python train.py --n_layer=13 --d_model=128 --n_experts=32 --experts_per_token=1 --d_expert=64 --d_shared_expert=64 --activation="swiglu" --moe_layers=[1, 3, 5, 7, 9, 11] --router_score="sigmoid" --normalize_top_k=false --routed_scale=2.0 --balance_loss=0.0114 --balance_bias=false --router_bias=true --scale_expert_input=true --init_std_router=0.0101 --lr_router=0.00216 --vocab_size=2048 --norm="rmsnorm" --norm_eps=1e-05 --tie_embeddings=false --optimizer="muon_variant" --lr=0.0125 --beta1=0.93 --batch_tokens=131072 --seq_len=1024 --train_tokens=658600000 --steps=5025 --dataset="wikipedia_en"
Below are experts of layer 3 (counted from 0) of a mixture-of-experts language model. Rows are named router (the router's row for the expert), gate (a neuron's input weights, with its number), up (a neuron's input weights, with its number) and show model dimensions 0-127. Each number is 128 + 32 x the weight over its row's rms, rounded and kept within 0 to 255. Numbers have three digits each.
After each expert's rows: "gets" lists some tokens that make up at least twice as much of what it gets as of all text. This comes from a sample of Wikipedia text that the model never trained on. Tokens count by the router's weight.

# expert 19
router:104127114146130107079087126176190122132147140089106125141097175096140120119130141234157112126160092153152166153141102159132156112150130108128110118134125136114065129114128107153079178156161138189212108149101098120066168196119109126074138160101063104169133136140187112134086157178142096105164114091109102159081137076181099143149093145170133099132164137099122127124069156114104172156183
gate0:140121154146074175133155163133129145166095108163098127161147134121150137112153093136174129136144141146113136145159098114160118138104073125157149156134169081200134116144093147096120156134137075117113153126108197080145064179188122126176111137137164185094093115116129111129179133119101169116107202136124127145218154138171099106108127153171152170164082152138156124211158047074163076136142
up0:134062129081136128141071109156149153148154155171188138099110149118172191156115151164122131121170167109111166110089134136156175163123161118074141126174141150108117101140115191109082104125128049119081063096158070114115086137132098116174136171147119162139076101165126068122153123176145133115116080107133142095078191095116075118063123055142120131122132126149153137122080188153139176128141
gate1:093128134088118137158163181097091134133065124117076111143100141129106113121102093141157097197135128183090146110130116088150071144123105108171104113116100077118095140092126118109125055086153123163139129125224092108171154129143126110155119150133181123191141065070098112124219110159189104139147108169106183178134155143130155107107121143137100142114218124133087175164144117133134109129094
up1:142130136106140128158119153162113086091137150105092133106145120093126090177157133090153133077093088124137097132091083135104139159129140151153154139161174130153097079092153126179136128155102151110147120098156060155127200152120150153137166049132153164087149178125136068165088124146110179126048167086081131143127129111103133117095179130138126130177075202144215096077100106132101152194130
gate2:147094122163110131128150113101160134154105159110141137115121102088082126033126112151088161107081122097223122139156115155135153172091104144177147139119166120146072135147141124104141119110176198154147156073162121106181076159122128136173156085180188119161086139134144146100126127172156145118137148167094134165079152181164111088155124077190119148066154106092120127054190108145122120125138
up2:062100122123097137120095118093111119181125157141123182220133150096172152145203114078186156103054120163061142107190133149110125118179128102095096129141153162102130169160110079123140120135138103125157139182140131103115134057136115061149129111122137129158132143116124157159144122092052129135114158097134181111158220129150124113109101109158140129154108191158175159131115174111114123087150
gate3:198114134100111150128127082150146110085139125134168132109155135141139107158201162129174188156205255114093122110170147114141107118137140159121127107152205100088153142153133120134066123126138122141175103108113085107126128117124104137063150102072123131063171133124133175093130113165155153143082087137174076190152101159120144134108128119136129150099093108120127100076075082093156140148121
up3:085122138255113109155115121157184132116085104144094135152098095162106112152077129103154095092164125122129131173067126139121190110123144111107156110168130134127167169119159136121184053109124125168187138087133146156085164067104142126123078141077177100055119098070136108110176079128149119138188141137088143111152117104124143115122154110083168156167092163107137111150131177117099141143148
gate4:050137113145111091118092162118132096124110146196119095065144098109079102134099130096116091103117169094125140138102118079132118217117156091139109149132167125119148122103152126128089097128135100069074186170185142108096087129109099105120146147120123093232160111130091075134161073084113148153156106152097112152157082153149124150160118095164140103122117133131182181085110075170173094109085
up4:160138149098155146087131113111127147081052163195118108144090171135173088107140157129141123154081109124101101117108161128100176111140169119146151101116159120178187099065085135167114140098104163137136149090127148142147098066111101083136167127123067146140157107084047141090147152166094149153176143085136104109112079189141071148165087165166112115162146106168175172107163147147138052128120
gate5:137110083141139119106121100111087110135124165202106143167119075148117120099144156121198084172152100122126142069149157152145148110143121115052099153139177147163130219146172112110137136140106101091133133141129131017117114103110143171127142067099186139185127137095191085092135169104145148095144125074105133128150117116179128148096095071092153143168073143095178142164123128102124113088111
up5:122156145157124118110136105154190142152073135116154130151049139130148142112128142144172108152089151154055145151151136090148163102154116168109131123159174160128124115162125162142139112099113115127135154196118155127067126098154169103064161125114072214043155181106137148115174111119019143102165173171110084106100137115120098061081109171123138140146109147141138136130099149094126179155120
gets: " |", "|", "-", ";", "=", " /"

# expert 2
router:112205101115135190138145121094117140118128115144143051153078092085148119172108124110115170124160089156106143125145128175088113155150142106119118190120145182128138138135103178125157177189153124227117132133143086145097161173143110089077072114098101089194161105146129114095178131100128124140105094117154128125124111136088123072083109104156130132112080103120110142107050168178056139124078
gate0:129165166154112161153108107160101125154100160063109106100171088154163146170150094094144101154148108090119127127123123192089165170111119138138089045105170069148118231127138086143139083141129163152169163100115084196122124136181142158098099124140127107077150139125139171126135157094135119213131113143103099111130149103084062133107197109126130083098194111144075122140124116125145134169118
up0:150132183136094127160077094177114055071119146156164121128183095179161097115179139103115128136074158098098129181164123126132120142139109100191161111136084101145104103065161118085114097117115164128161175130144135112133167127137111120174116144142137204119124076168118149164109093151147156130224177117165126115135107174166133122088140064176115120151067136134110114108085106135096076065112
gate1:106122147133193176121105111107142101145137127023098126149127159110155155178167098096136153120109146183146144153099115140130104182078154155093090112116137176145153143075114091085178139173134149154140126150129159101163187094105166087136111124110084120098120097126107116151125174151139114132087116114076034066147180174125123155180170082148104102128162086175088134081126142177086147149100
up1:095075086097111155122156168116138167112143135115106114098057103129069151121081110092132111109131170105134144170143150116093116127091190100113172167161174156159138140155104163128187124154120122106079150157115180134135073082096052087115176137162139134154194121133148127120184162140127148139210125139046166129139132175143077150133141055148128074132123123100113146144103093099114111069165
gate2:125099104132151125123117145091119195170138143200213140109156140121162103157174129168107126115153121066136134106105106120129103153161135164125184181113152120159092109105143118165115102203083165110153153128137162113134141135213166103101114112163136154107158105108104182172039084101141091156159155115154171118072127102134149123143155097080077103123174066101184114165144159174133125099139
up2:147137146146143177138118090142146164128107177079118221136096134124106143094131131119092128098087119137134176133106149137170133109123108104116077161157133086165154093110101161112147189102093189136079127110172111109104129130146107078097056078078182145085126112159185128162118197157118086194124144116163075113149167128155127152053143097117153127075127054123185137132148174125119119138090
gate3:108139142143117113200150142133126114115089089125168121051083136163169094166129169141125140112152114136056137111113191134118139126157154134091124096133119153098111144154134128109090148137115090134130134134178169107151144144117110123135070156200091126152155135141135196113112109122076096049148143149143094076134154135122149065167057097175036063105193178169137096099101161136122166151122
up3:130114108133115193158090148081108126204067135185067169075145131128108123100155070129146130099198116113112144106123126131120127111128099101094083100105182165127153141136151087117081171130073153151140093139127193086077143136145146113181076133086148154139110091143131195125121155132153061098091125097112133087125059065106117156144168163189114153116117114157114077148129111176120108167112
gate4:151135164115143172132112112165106103122134117119125118105149168048143156160106112209152181109129096120126124155115142113183138114066078132097116147067192132088143114108125152169141094152167188090091110132152141102167125192181141124142188146067156163095088126144155110061088116107175141144174131155114111109149189161121125176178121142108171177146148206099119130117184133130095103109112
up4:120111146159172092091186161128119153104085101141164094165122131135106183156166146127073136072139197084075125152134188150119051142112117111118159127122184141108164148139125113157135070160106121146171161139138079170153168125103150157193123113147083099132129130057143075096140129141080113128159143112054081122093084113103096153110118129054129126125138063148162137151086106092160118095088
gate5:156119137099110144138135083110135099146128092145160123135119136125175129085127138068129125097085144131126127108137145128123130142093071160129108072121134129077094130176132025120123088102067174174092122150093135107106192146108132155163145116184119079111124135128195059088110080113146084136120060109186181125079144093093091081088130118102126117161159091117116102161112144174091208099171
up5:092173181135143136144116170105115131108117164133087158124157088148122142055075118111119037032110084134159088034080093109119127142135094143135147154110141195172103108112100107125166211160082091147095154132112107110168154102097113127117069165089127130100158105101124100117103107126084162137167135138179110106109152132137132128076176133123101098162119160178131126166121099158169094127124
gets: ".", "g", "==", "v", "°", ")."

# expert 30
router:129147140173119156131069130126165094049127108090129144093128183089169105147093168132171175153150145109127208193062195181075141133110180114136119116138098121159123179103129120131114139190112135147119133143123099123081137171188117110140147142042098133115146102111165143160106159157138132097174171081144115176115124067121136106148113108173141123135142151049137147116052101104121133108116
gate0:153104188113183100095138183120152134117095101118106169091115114130108172106116129139133132111142111159098171193117104089067145088114154113160140149159081090169157166078127142111199184122139095153125143067156193063130131175172111099139183126121216079169145165133108141126161137123154101156125115180157139131129109135091127108167167117144177078064125073103154153148153082123138101151141
up0:090089177141107087181044140154144168103148151160092142150167114146149155168110193180140157122084102093117113138135150135100150078124197131127124103117112108134071176111089113103187090163113081124133098106135123168140131091122104151040144116126082152143168150094161123079143123124116127155114168176132145116072086124131112097148162084102097110078176157104121158106145114086094128108033
gate1:144089141121107169137130159160155123102135128113135150083181106117125113147120103153058115097105093122157131140071146133143088150118100110108127136130162124123140110133191088134156126146121171170091128134083092065128114120137062176159058079110135086133179108163124185154142148143139147090104191162077158127102157054102096088091137114135163101214148112173189119120086193137174160177163
up1:139089114094104152137065118101111136142119188139185162149127132127147167122096178161137114105088139106142104122127165136148162120188160148095132089167120127143079130058090111138147139102096155153123176152091213140110123174092157162089139133115122172126048068052120115143120090121121132205135153148124152180110077127123139077106092118170148115103176078130130145084149129130112041157094
gate2:149162107224114099160164146113184154089100095100138126121146123150154102116157078115059097133148071116142164121130152108105128155118126141134072133112143191088186146164115166123088095103179117132125149095135098098140097127090127146106141145064078088147159114133188091175162137154239131137107178118102169143117140151188133132137100124123162091109055119082099096096183132123104126132119
up2:149087144121167132132086172102133144124168105100117155134117097126127097126132107095074154126141169104156141096134137124209186102122094058114077121127120158088114062114145154141155120125095149126133204168129158145099071163163116130171116117155214221156143090182181108144104137090098158109117145123135125113149146165194198154075138099103151110113166122100112086171127168084126147145159
gate3:157103114114170141130059116095121138104149138155122159136145200107137146145148144175133142181103118095093116147146093122124165159128115114187161097030150067141096149180090133142164141149110132125149122181101129151140182134119100085108193099093135113144109157079097129174161102205132118080121146101183095056191092101135103148137103161108142192161122116163106083103071095103117156106114
up3:090119090099190172133104159104094130102083146147125165106107094080110124085176105129135078167153103114123078134129110131055122126163090189099162104154135115100133119081130220142129163105139132063132135090088099193191152185148150120167122158148127090125092082119128150117153112114112043074115122116163147138117153160166035130170136153135112109106102154139087177169138115148124145132127
gate4:161093096162117118118046149164153110120117116119095132099152119093096129084086157092191149136187139116144202107120155140107203082104117081128133142146180120097154107116110122142127113123134124191113155107157115144081137119183137135112145087135176164147091109136152104178167113170028181127127121113187131137151104122154132132143103143189114119114128183128204045146132082122171137089111
up4:149174157121164101112090128106155141046147183119099105108183106177105142174143121138167126080110122102090123121190109159063142090097177141113109130156160112176194178050079093143109184095128137142057165181132088180103152095133090101110122147090072096148143171155114140184087135113087154124179111108109142117077142151140141156155118148128157146124119140147125128160097107187114132150106
gate5:118099139173153103109072110208168134111092106151146128185155128125103097135118112118142137143103027097163185109179103106119166148143107141091151156157162157100109140133189141128130118209132104220103111141057138110039136171081138136135177094105146133086127116161126134137099140113065134081158168128081097128111148078084196123079162127113150147137130136116136146137128151142139107123116
up5:120078161158111099107095179126152138059116140174144085195138054116172110111183173173128133110125132111135152155146152137147102107171166134101152077166200113173092156143125122125125165088205132105145137061165111125135122159142139119185149127147096136117168150105076115110044157170150101157107130128117113168234127106141111138134099140159110111106083181120152117130090103131083127099143
gets: "e", "u", " ", "A", " A", "M"

# expert 31
router:134149021085147071130161097193150120132153166182121116165111136102162139100097151139147130114147147110161162143157055194095167137153133034130111146148126154158112154160134172131110164150142126162161095092137096147094157170165172104096110159094095159115144113126138114112116084116120098077155100104067129140154110054136147100223137103154109120160117117108130138150090160164105158117087
gate0:121140177166096130196109119145072106078135128119134102120087134106130086073186129081084117120185097120159189140075149126137129152087134113144117136082110176130098062159139154067109195120094104159148178083049168137155142148158132131151072131182078147104167116131156110167094173157146113129174181115157117103059099152076119117107125079142124107086106177161106113143135115135129109119121
up0:181125086156155145111098116167065081033108093133141180177121165140158141170114089115159096139123162140099139159133125118102144154143127158163111122185138127096116159151125087187184152119127130130116127130143171121248148094113207120144114094157120099162171149113135125143162082099136138144137153102136165175156136131168175129155184084082114160100127096108186163103095180104098124151139
gate1:116124167096128187125133158130080119136155081122131129176180125073118205116099119166108159136103103165111088119112153103083145172130093159124166104132160160142126109099071107103084117241142151104146154083105132080158114139151140084146181140118153106165160100157139083112149176169081167142173086150135122123104127128169124119071092112121035169099125100147110145088108150089190146129143
up1:142100126128150116119054104118180151137101114143158089125190145128102160150147132164137160109088114098128093156137109082133135091132191173108113076096163090104081137117036072163207148114131117095092105105125119111155181076102126072141104094076102109173113180133122119160078187190120133082086136122154140104128125105096098148134083156149085137181170121144195109087135121146122146164126
gate2:113170096116151185150180128139123139086116076173150143090173144118127088097061118082184104082125141106116049166122136140133103158119104031178125136117155111132134130155133171116113145178106160130085163136127173119086214126110088116131093101185132099151119174122135080122099155116193090138149060047131147135092146127091148127121082083085119111142152132127161083158100130115130132119114
up2:146131203151146088163119124129117140104170128115149121169060138150070148116195109120134126149079147150122133145128097126111188176153106108119163151114163100075093099165132157145076132128204133159130149155145129146105063096170124115159138166105090136179131194074146109175094126099100155106053087169146104126161130164160011066100109143124132119172121137141129136133109150136128167120103
gate3:156074156121121124097152084113122102097185077153196105135166147095160145151092120163173096125133180106071116099104120148159168091166153158149147110138154147113129100109089104138149101150123108156192189154096152179178122151172170152155080142178076089156169107112140109184133106203109097160123102156141139139083212157131142123103131174139161093099134148112162056144140113143125135105071
up3:122127176115122092102158174125155067095108100129117132113154117176094092125127148138172185077139167159128183097095098218113117159149076133169085135127103129168113175150154199119118138130093063150084180165174078121083110114121116077150113130095121187138160113094090116172148160084099171177143131126131142150114159140092105146131082111103150107106169181049125135100111164086154117141109
gate4:155204104150124130141120105127168117099136112111183153154086137129112132112126134131136142132153021097115111126114094054117158160116099094168144103126099113140128154126170134155113096185062193117179182120084145133135126137138124170157136130067139124141148125124181126126141081166142161108094141125157126137078117156144110140153182183166088172187127064111097097102144034130061117081122
up4:104117115029127166121153132157158139158137127142142163142157114152118113105119132157157127153169176141140072092096110115124119146111156143087065078155155138097102095185109117115143159141183146076119152196105190110127110131173184131081197107065177107146073142165149044158165141082128104147128135080095141096153128084203099138163145181123103167117123111135113163139114143164133147159118
gate5:149159130160096143117141113097143112166097129102157111142171175091175110130112078170159134132107079213116124111098092154133132130194157109089115145138142027113126123098117110093085193154106149166112098128121097102144110150162112196130134173073111114152120107125114073129135085138042140113071112113147088107091162150147101074089127187057113174095094141135123091116103170099144157111155
up5:175164134117094115153110097126173074129125156113171137150172172141074156141178151096134135097159177157177077092111106120129155152158123142133092102157143109154197091123053143141063122143185136122177157114157114118099053093140186104171143102123055072114100098090138106163142126086144123114088114089192127166121071138099113123148143077134087139094147110106095141165129140075140116076142
gets: " |", "or", " T", " O", " F", " p"

# expert 21
router:101132115132189201139128138167208148154124102101174122148151165114150104075100188135138145102135131130081162085137138157135153109134206105068113114169157116117127165130102122067111156151098151108157162102139128153121114120168169092116131147168102119133161075126133125143120114147112093115187143096085112175076087122118116070087108158127095123170167113145166137218045178153102140183104
gate0:146126053139098131097101096133062125151130114191116108124064136150107176120138148120125136095117166126137095106121139146106212146131139153147158137137204096131182124114108123067172078117138161105161154114144116100187205151190117124095124127152113195160133113126106153103145156073152060144187128168093123156138171102186129144089134126194135096125153090118164121105167086168093114093112
up0:160135096145144085127148198119114145121079097136113154159138127069182140110152149058129114073120114201161154181143156116123112168144109110150168107106081126201114129125182095164099134099128115137159143162142110125098189145068144093109146133118155151139115142144121145126188106170061118136112171129121163196144148123109121106051160178151214137176174093058098104131135123127133139159136
gate1:182090122120065138197142110125184144146137105040109147097159179130149139166116186116177179113092165133107101106089122173087162085137108119136137219108095144128118161136085172098118123145136152145137141180161117136114112156167078170144069129143114163119102094075134108078101164112144111111104133112186183163134117183163123136128112092176154174139109135141105186092116181132141124106080
up1:143132149128064166128088136149170119168143098080145081186100120127071124103127175189128087061198115107192074137149159145135141161079163096097086138126144129103135134089135145086104118176142120180128138143146157080144135149109088115098134119160149088132137135187180097120085107146108050172095102108123170130073093150088101140129135155194132124081116185105130134111100157129066084129144
gate2:187107181082109142148135092128211069172140097156160197140146113081120097151138103126149132113126125082119087099127162075162119117085129105093100138130172095088080158087133051109137116153135172142153144094148140098105163180157144121069156130200116074150143165146091141074078165120108172142104123072122096146133132121152138117143098152194112092138125108090119121083094138137177170148081
up2:178131050155083163178140129157135159135132096183141109128086154118139132124083159153158092150096139124124141080104104209121121191174128099162118155153139128144084102123149096102155074109120085122153129091153166160128144109120142188132147108099099078175188129185144200152060163112128131132216086130119147132138143149105147122110166104115115113138182170145155107121180158160107161200113
gate3:175151097136135154175091157122140138085167100089131182124144154127104119103142121145148080127136138140129154100098067164148143125174116097092079060083084121136110149160127165144135116107204149150098151129130144126121114055101127118112087165075188162080179095176220119102121145126136090126172143097085181208120150130139103162109131121152137144126081106101095128130175110085199085104105
up3:120081166151091077156061150159156180093181088121151100121123095094139110156134167113179119103094090147098184083110106114117168126085163126190123085138147145102170140102153093104133162168094106164113149156093122109115178116151149135143142096132065125112193087174101190070121102167120156082130180135118128127077160104109118057083109091118149142176076115153158163168156120104084145152131
gate4:146116090077117110162143079129107055141120164138168140149113112088166099108092171102111157129158108115155082130164180106189169164118179127096117150150062137120084139163100165131176062080096149123106121132095131108125166150164127080087110137046065130136123150087110165101093099155127116063068149062097116121115143122148109097078173098129065105101089099108105117087136146153144151115099
up4:176117128104138099189136130069114134103169129160132104142093140108156083100115077138155090143139115177129143129094184112118134138135194216097179158125120100172111166169117143146161121132078150086167072114158148105085174108136114115161117190125097110067132177101102146140113128124154140112093054166135160163112134142160077166134121091097069125154122174145118160116194149164193101091170
gate5:185093181134141112218123120068144090093100139086152161176146191109123099089141089154128128120144155133163125120097102092076163105102089164136113121137114105109141103120141143141120098112162154117098112086099118154117154167112154092124086143171216144091121187138095116148147142154177172129081136060070086137188177156112155146166125108195152107074111098150082126141093123163159118084144
up5:128106128172152126148085073134107049056149081134174124085132138138117096150118117144076160146151140074160090109126169066137134141141151199104085174160092181118140122108119151107069105124119170132112094126090158074155153132187139133149152120161134172090095104148091135133147200107082138121070091131120149149095181122147086109097135124115074114144143100118183155122068108052118134143091
gets: "ra", "ha", "i", "a", "ka", "j"

# expert 4
router:153147166143194113112140177149150132102114202084116036130091098122124124115074126144140095121120117091167099116161114101097162160115186134134119167155081131140095102180145131141102103135139126201161150122163109165158150176162128131093108159047132154161179159152111115066137093125167098064106094092114059104141153069131125095089154131113148108128169098117144079151141133054158113148114
gate1:118136162085194095146071131134132183016134140089126099162123122108126176185139130140149131136122171107099145160145121130090157159065131125149089101098059115196150151126133154181100181152146129092141152136132135138125138161156091138164160117143081205175079142067141162124143189100121111134094094110147142102134162071121125163109160133119076140106080147155158174159154092100116119175120
up1:163112149108121150117129136168141129122167133131135128117169106133126106107105111168108080140099121075172232102144093173164078040082151093091107123122162100157118127120152117160037112129160146157125154116102078092115129110084163151185139129070174162160088157145118215105078113186104148111177151177151132099107124119139149140082130131091127185134093081131163133134156113078140133119141
gate2:135132124146140135140166133098165138116118151050128110134101119080155114130110086080061193121107078084146155167145118094137124102165123171132185096135133097179105101129168106143091172055139148150116162104118114136142126196133122097088116103139177176076095160132160111107080117062127161140081129130159141132064064100103172138120117155108122089107162089138085078102140149120035175106119
up2:091139073107082161161145108168145139099089107155162145147141144128101087123137102147170132172109087136165113108142105121145091119179117129072094083107145146125130126105115084132159191176157209153147149156154062105152081148150172127146183151117124145106121145141152144133142109094177181228085105150098179167149162152113125116168089062117119143100080069148101123077128134120149164072088
gate3:116090178112152116106126160089084125129154158136163152122074176111108166125126095201132122148137127105132090106117168123143088137140134161091121120138111129087136137136132104144148186161120077103114137111189141088016155121107143119125139147143176130093190104074096115138135079154183074167161160167115086084169133130060084084095116114127153104099148156130127175201094151189125115175082
up3:100089130105154087119120147134156144133111148076132144118116092060088153122153137087065110144139123090114132147143116121113133152073136172068142096164110155117091142112148103101127098118118158038137083201120120138169162104211148116069171133178135128053151129145156157071068177103116156128091129073201138117138121087168155128101107123189113153140105152160135145079151099141068127145114
gate4:126089114158103099106079121182091177113151109077118149104114144138103132184159108098138121133136126170162110139132133169082162149126084144103198145123111132108106085115111094044116175118131141142132152041105106183172107103151141133099108152128103049137151164105141085109090050162058098094123140118177131138151094175118175151117094116050151128136173143116157139187139106121075108161125
up4:158131146087088102127128120124143096180160082171099149136118159128139137156160095103099150098126145129171144177140149109153106061109128135158088114135142181146154125140094130088091185100135153141110105085095132088130103146124145188125091165170139100145115174175059154162107097067126149120089123129137192146136095132102129087186167060034176076086098092093155113165099153118076105112181
gate5:206173082155151139116158145105178098113137113113084109174133117169148167142121127166047177118121123105125138154128158114129134084153200067093117050136133082144117138105134129176103107067124151103106150149160148118064139154116102121146117166127203167153148147133113158150143168093132124110130171152158151099127116145163091076107095163110080029135121150129110077157193135147140087137096
up5:122141111114118126078171096113132157133183147090095068162188139154129123073138134200126119163122178110120134080126115111139123120017167063120079162161141147117146122112167090138115151145178148103170161124057130145155067149126116101122115129172138181083086141076192110152112179115100106125135126133146170167183138156145130123129123150128162071080110126112111116112106117093193131160071
gate6:165141110073149179100105106174126121118087140074099150112118167153108194100130158150153082075148198094131119178122171061156142035143109182096113108143128100166103121154116134109131136134087141143130069112073165169125091158087158141142086143159148125090091165166160139105124093118185117100120170167169089131151167117142123095178196137121117131107170111125113099185152150121107086092091
up6:148159056076162155103157143160121143215160117102112137105131134203141162116127146123124066147119157163128152091197127131142146108109129125170081096089117146136103151159204159126090125156068082131133176122132098167131126118145040135125083074118181149139112118075091154118167072155145079087155132131123089151191127133149133098170067166106124108134158129127117181134122124155117118086168
gets: "te", "ist", "an", "vi", "ic", "ite"

# expert 17
router:156179126095128135069085142174131113090158173072080132067135126117145194065098190102164185108144134168110191122123110178082167186143119094135089118160145171106076166207096101106125149146131198142175066129073106166124154133105110125141117128113146114130149121107115141073164089154166126113128130125118117149148093114173158103152085161199140138100140126139123105110113141090132162123168
gate0:150152127120073149145116165140156078122138071190157103108126120062136145169130097151167143111141170122132071109108152114149122101130123036127124090126127175109161148087171109038159095161080095065165121160122130174064124152125095148169193133107165133105135132128126100162146172164082116172119169082136097098082203084152152133145122171129191138153116111122126140111105131179157127143111
up0:119116141155127119140057112102098079120215194128138123124183115118124142093118106211160125163071112126088155147158153178140110134131118137087128181153174111130112207076106093102122127162090083123078162128123112095126149165150161131167094174158133092131100168109034130072143124164107164139107167154087159064114105182138153115118130118091123137106120072162144107088139141108089142141129
gate1:139172161162087125134147118065087102103090131123153124100069156159077138157120137099131108115143130134097167131131114119215139137086120114108162122159120146134198032132115130135149166158152127130086156138146102060169107123180102095099094119100126202123130122212150139124122122116111137124136210077124116100135181162089148135104120096156160140128048143072114138145057129101160151137090
up1:154161132124108111171094137135162091138161156109094157118069133139106124192192071108103151083118119106155135098046123126123109156153140059103159135108091148110061115106122132048104137113167161202104067133159100180140141143076098133170083149129138165139126104103144094141100119135187088139124112140156150190170173112068183143115135134110150094182132195138128094145123176133106130136148
gate2:148107147165203134141159157149154118114182055139108110123104130071109166089120157093150154128130122139121073060152115148143151106157139146142168134111139142095171156084087117127094117099130063110091182146128143114098123119147103161199168115197141147112125168070127076175144113149104164120154134190102131180101136187125153089144112108146122105097212164131170140215129116175117145156121
up2:164082161127095067069189195166128158143109118111139157121074109167152117144107198130114106081158129116171111092189154093173115145195161154129151135121112133053137168160096198099168132149132076159123130153075106113120170133120103137125168144116101113122119125102067139127156152145129122153150134162103129109099162098084081095153140048116141125184153091146180143139144061167101132105117
gate3:101080142094142146115124182088124094146109122157149142113136119098145151099084089179162115135125170114185219112104131167113147065134135144116127168119167160150165151068137121172163130118140095213105086087148189150110112111096099146113090126197099129170132152104073172097083183091101161108105152169134102084177123183152066154107194116159158133122103150123122146117109160147116151107160
up3:158132142165071106083151156145167133066143132051076125172136102122114143219121131147077127121100144101130108143152122119115148070165131127146170130107105127065144141135137126135119089117094109154154081150043145101111148125102176133157096075160149142130136092139147080078136130106133113101109182094142151125144119120099134143065064098085197121111079154125093165093100057140070079151156
gate4:125134096145181091125062146069166152159080106094086121076116104137119064148087065160131162072124163098112112161111143175112169107121173156119094124141107185140130118174129100066153158095130113144153126098134119193134104143147168094186129092137175169121100096152176133117095136146196118122115135135055138162153125152108111085137158142133164169117121036082185147120120175121128114089141
up4:067154145139148161059065131160122197102185151130175113090147090099179114100078165139178109064132094111121164089173159114149172103138165128085152156166123122080137107105137035108156094126187137149174119153099139123122088181153116126160139134185131122087147129134205095133107113095171105115126130095092170154080109100151150109155135126142138159074133153095102099123113135162105082115150
gate5:089174180160177220092118105161153113132147129103164186104198103088157179083145179080163137125104153125100086114125141156137145121125146097125114126141124201131160162074104109169114046145180134087145115073128142124132076119186131113162143112144120076130159131136097144179097128103150120109160086131100088142120171169089125175100086084110113128131156163153162185166157145128153161114108
up5:143186171104172072090096112093139119150154115212076111108149169138099148137162200155117136125161139124090085181161098110116122155135099129090096168125116125086133206127186168127154114138092161105194139146127149140072156109119184143187173170153122084122137090102113103097097088075133117125155126117112144075102140133096098151132191131167166152114199092125104156152157112077136098131124
gets: " of", " in", " re", " for", " con", " de"

# expert 26
router:136189092094130135136087143158135120137145140125132148121095128084184126122082129123213155148121085117199139179129130171134156116138122112116096161114129175143102170141138151144077151133171134102115096149079126199121211184168097087111140202114086086126157124160179192136168122150134115118140183074166114171143120126159114126073142119121094086112145113087136140145109154100059204141120
gate0:093131164141096101124103093108116132118136154082111136164150107135136103137174071027083122159167077188088144107086096103147119146111093127165159139146166152160138168166155142082158111098109096150137128143150133090118138114096093142114140097170064116125113156118180113199146043205111172126103139100115096128139093087157092131167090169073135083142151085140117107106122116173128193125078
up0:163174191151128137177081182169165159145096177130167169139153081120165110141124122132132118136087101113129126203165141120105114194163093153154138121162164059125123108178120171149118131160151124148103089183149114121126141079119085130219063091094163111131091183098146145136123128133118130122153150088163130155161103107046162132110084144079134151087132126166130097169153129141113092059123
gate1:111144124122127145139154104154149167121221085133187110063175146110145131107070124135058102145123110120093153137128099096115134122141117109167153110144148082149157111143152134167160175095159125136147113086116087157109069095129145118175121057183161089174178077108110106110123080093127149099115120106132127109114209167127065120188149117062136118167166172109073180142096109175126154121151
up1:139142090122200120163159104129144080092097113113187134123170162124117112093172138123135083121117091164079143145104176105136132161114160137134090158130115135156130106084120162174110189118070100125131131025116106221108097103158165161132121083162107095171120061085119103135102115141136157124135074050185091141096152133134130174160103145136150101123097102118071156095123104110177121105174
gate2:112126121121161134121162118128109148104147158114101088092155194162104168135158144072146092128095122088125095152169076217098120139160105134138097196121104143171146095163138143113124145114097144113087174087126152159127115133119128140174127079115110171177151123130027086139163142173127076145157108146133112083110092132088116170175091143170119158098118157159112178151059146121143087087035
up2:023087087151114163166181193092135127120114128102113127101083115119129138072165119119095166063134161093119146094155097138114124115135145097118059112132188110141160135122162122156147125082125156153129171100137098168171192114033132121150085124156069152086123144119140165116150071103080114174144164135147143176102130063147115088171114153105119145151104107158132125126128129163171143191113
gate3:111080117147135136241162159130125108156119163122121164149134166141136122117133139131082179151079103105175084097142112113152121157031113168119110150147144120093188100068122152122105150108166116159131116139101147146111126120085151137126104129122137151121159166101168132054100152156133092143163111106146102130122239160153100136124124114138123030127120095110163108113143112060123207137084
up3:082108127155119137130086143081066157116108168152065156100165114162113131190148096081120172092147095113124101159148080181129080136167162224140144120136138128144102128150110143075129127150111153134113133118127155108096077133040117101103157092123176177123106115180108225131156119111135145159063171140106077103113072096115089085196166142147115143112122133135114145143155126125150130080142
gate4:146172131195154139092182155107134147095080156138054085105155074121131135148167132080092158140136191145147095097160117158125038167088154108131073147137111112158130178096122124150125175106150161134129115120135118177137194148119160172045130135065141097082092141138141108103157128113188101163151077148108147177168108137160147155108108092104142186151142166120140107112175098143094114120090
up4:144110129165132102124141120138134125191092139111124143101094140149114118150216160162154142116169112143053116061185142112099129118154148101135123096131137124082115123099144129154151095122124127129116085164177068116114098133114168162142142122097072168128145183163188112127042127149109113198146148158145084122094120120121117096185162095128145118166129085120045195115109147175168130208177
gate5:071119195205177126138125159163137148099077152167129126117126130139088089112120129128108113169181138147099125116143171189107102106129218078123140198105158109141130105178087128124117114162133072100131129103160158125154162135137163128116124097181087077155124130102091141151112130103123081123107128134118143107126177058099106138096117084196096085158135134129130147105055136100170035134168
up5:108112115092126128101134184118125216141113146163197069094122128146132126169145100111131126081172109066153149157122158189130159117124129166142186166103152150199129114147126061137126157159120118124187146105145109151130102126076127161150154120122079086130154113030147137123078089060102068097139147186105098167123082158187100154123117154144108093122123150146117149136142102127125071168159
gets: "\n", "==", "===", " \"", ":", "″"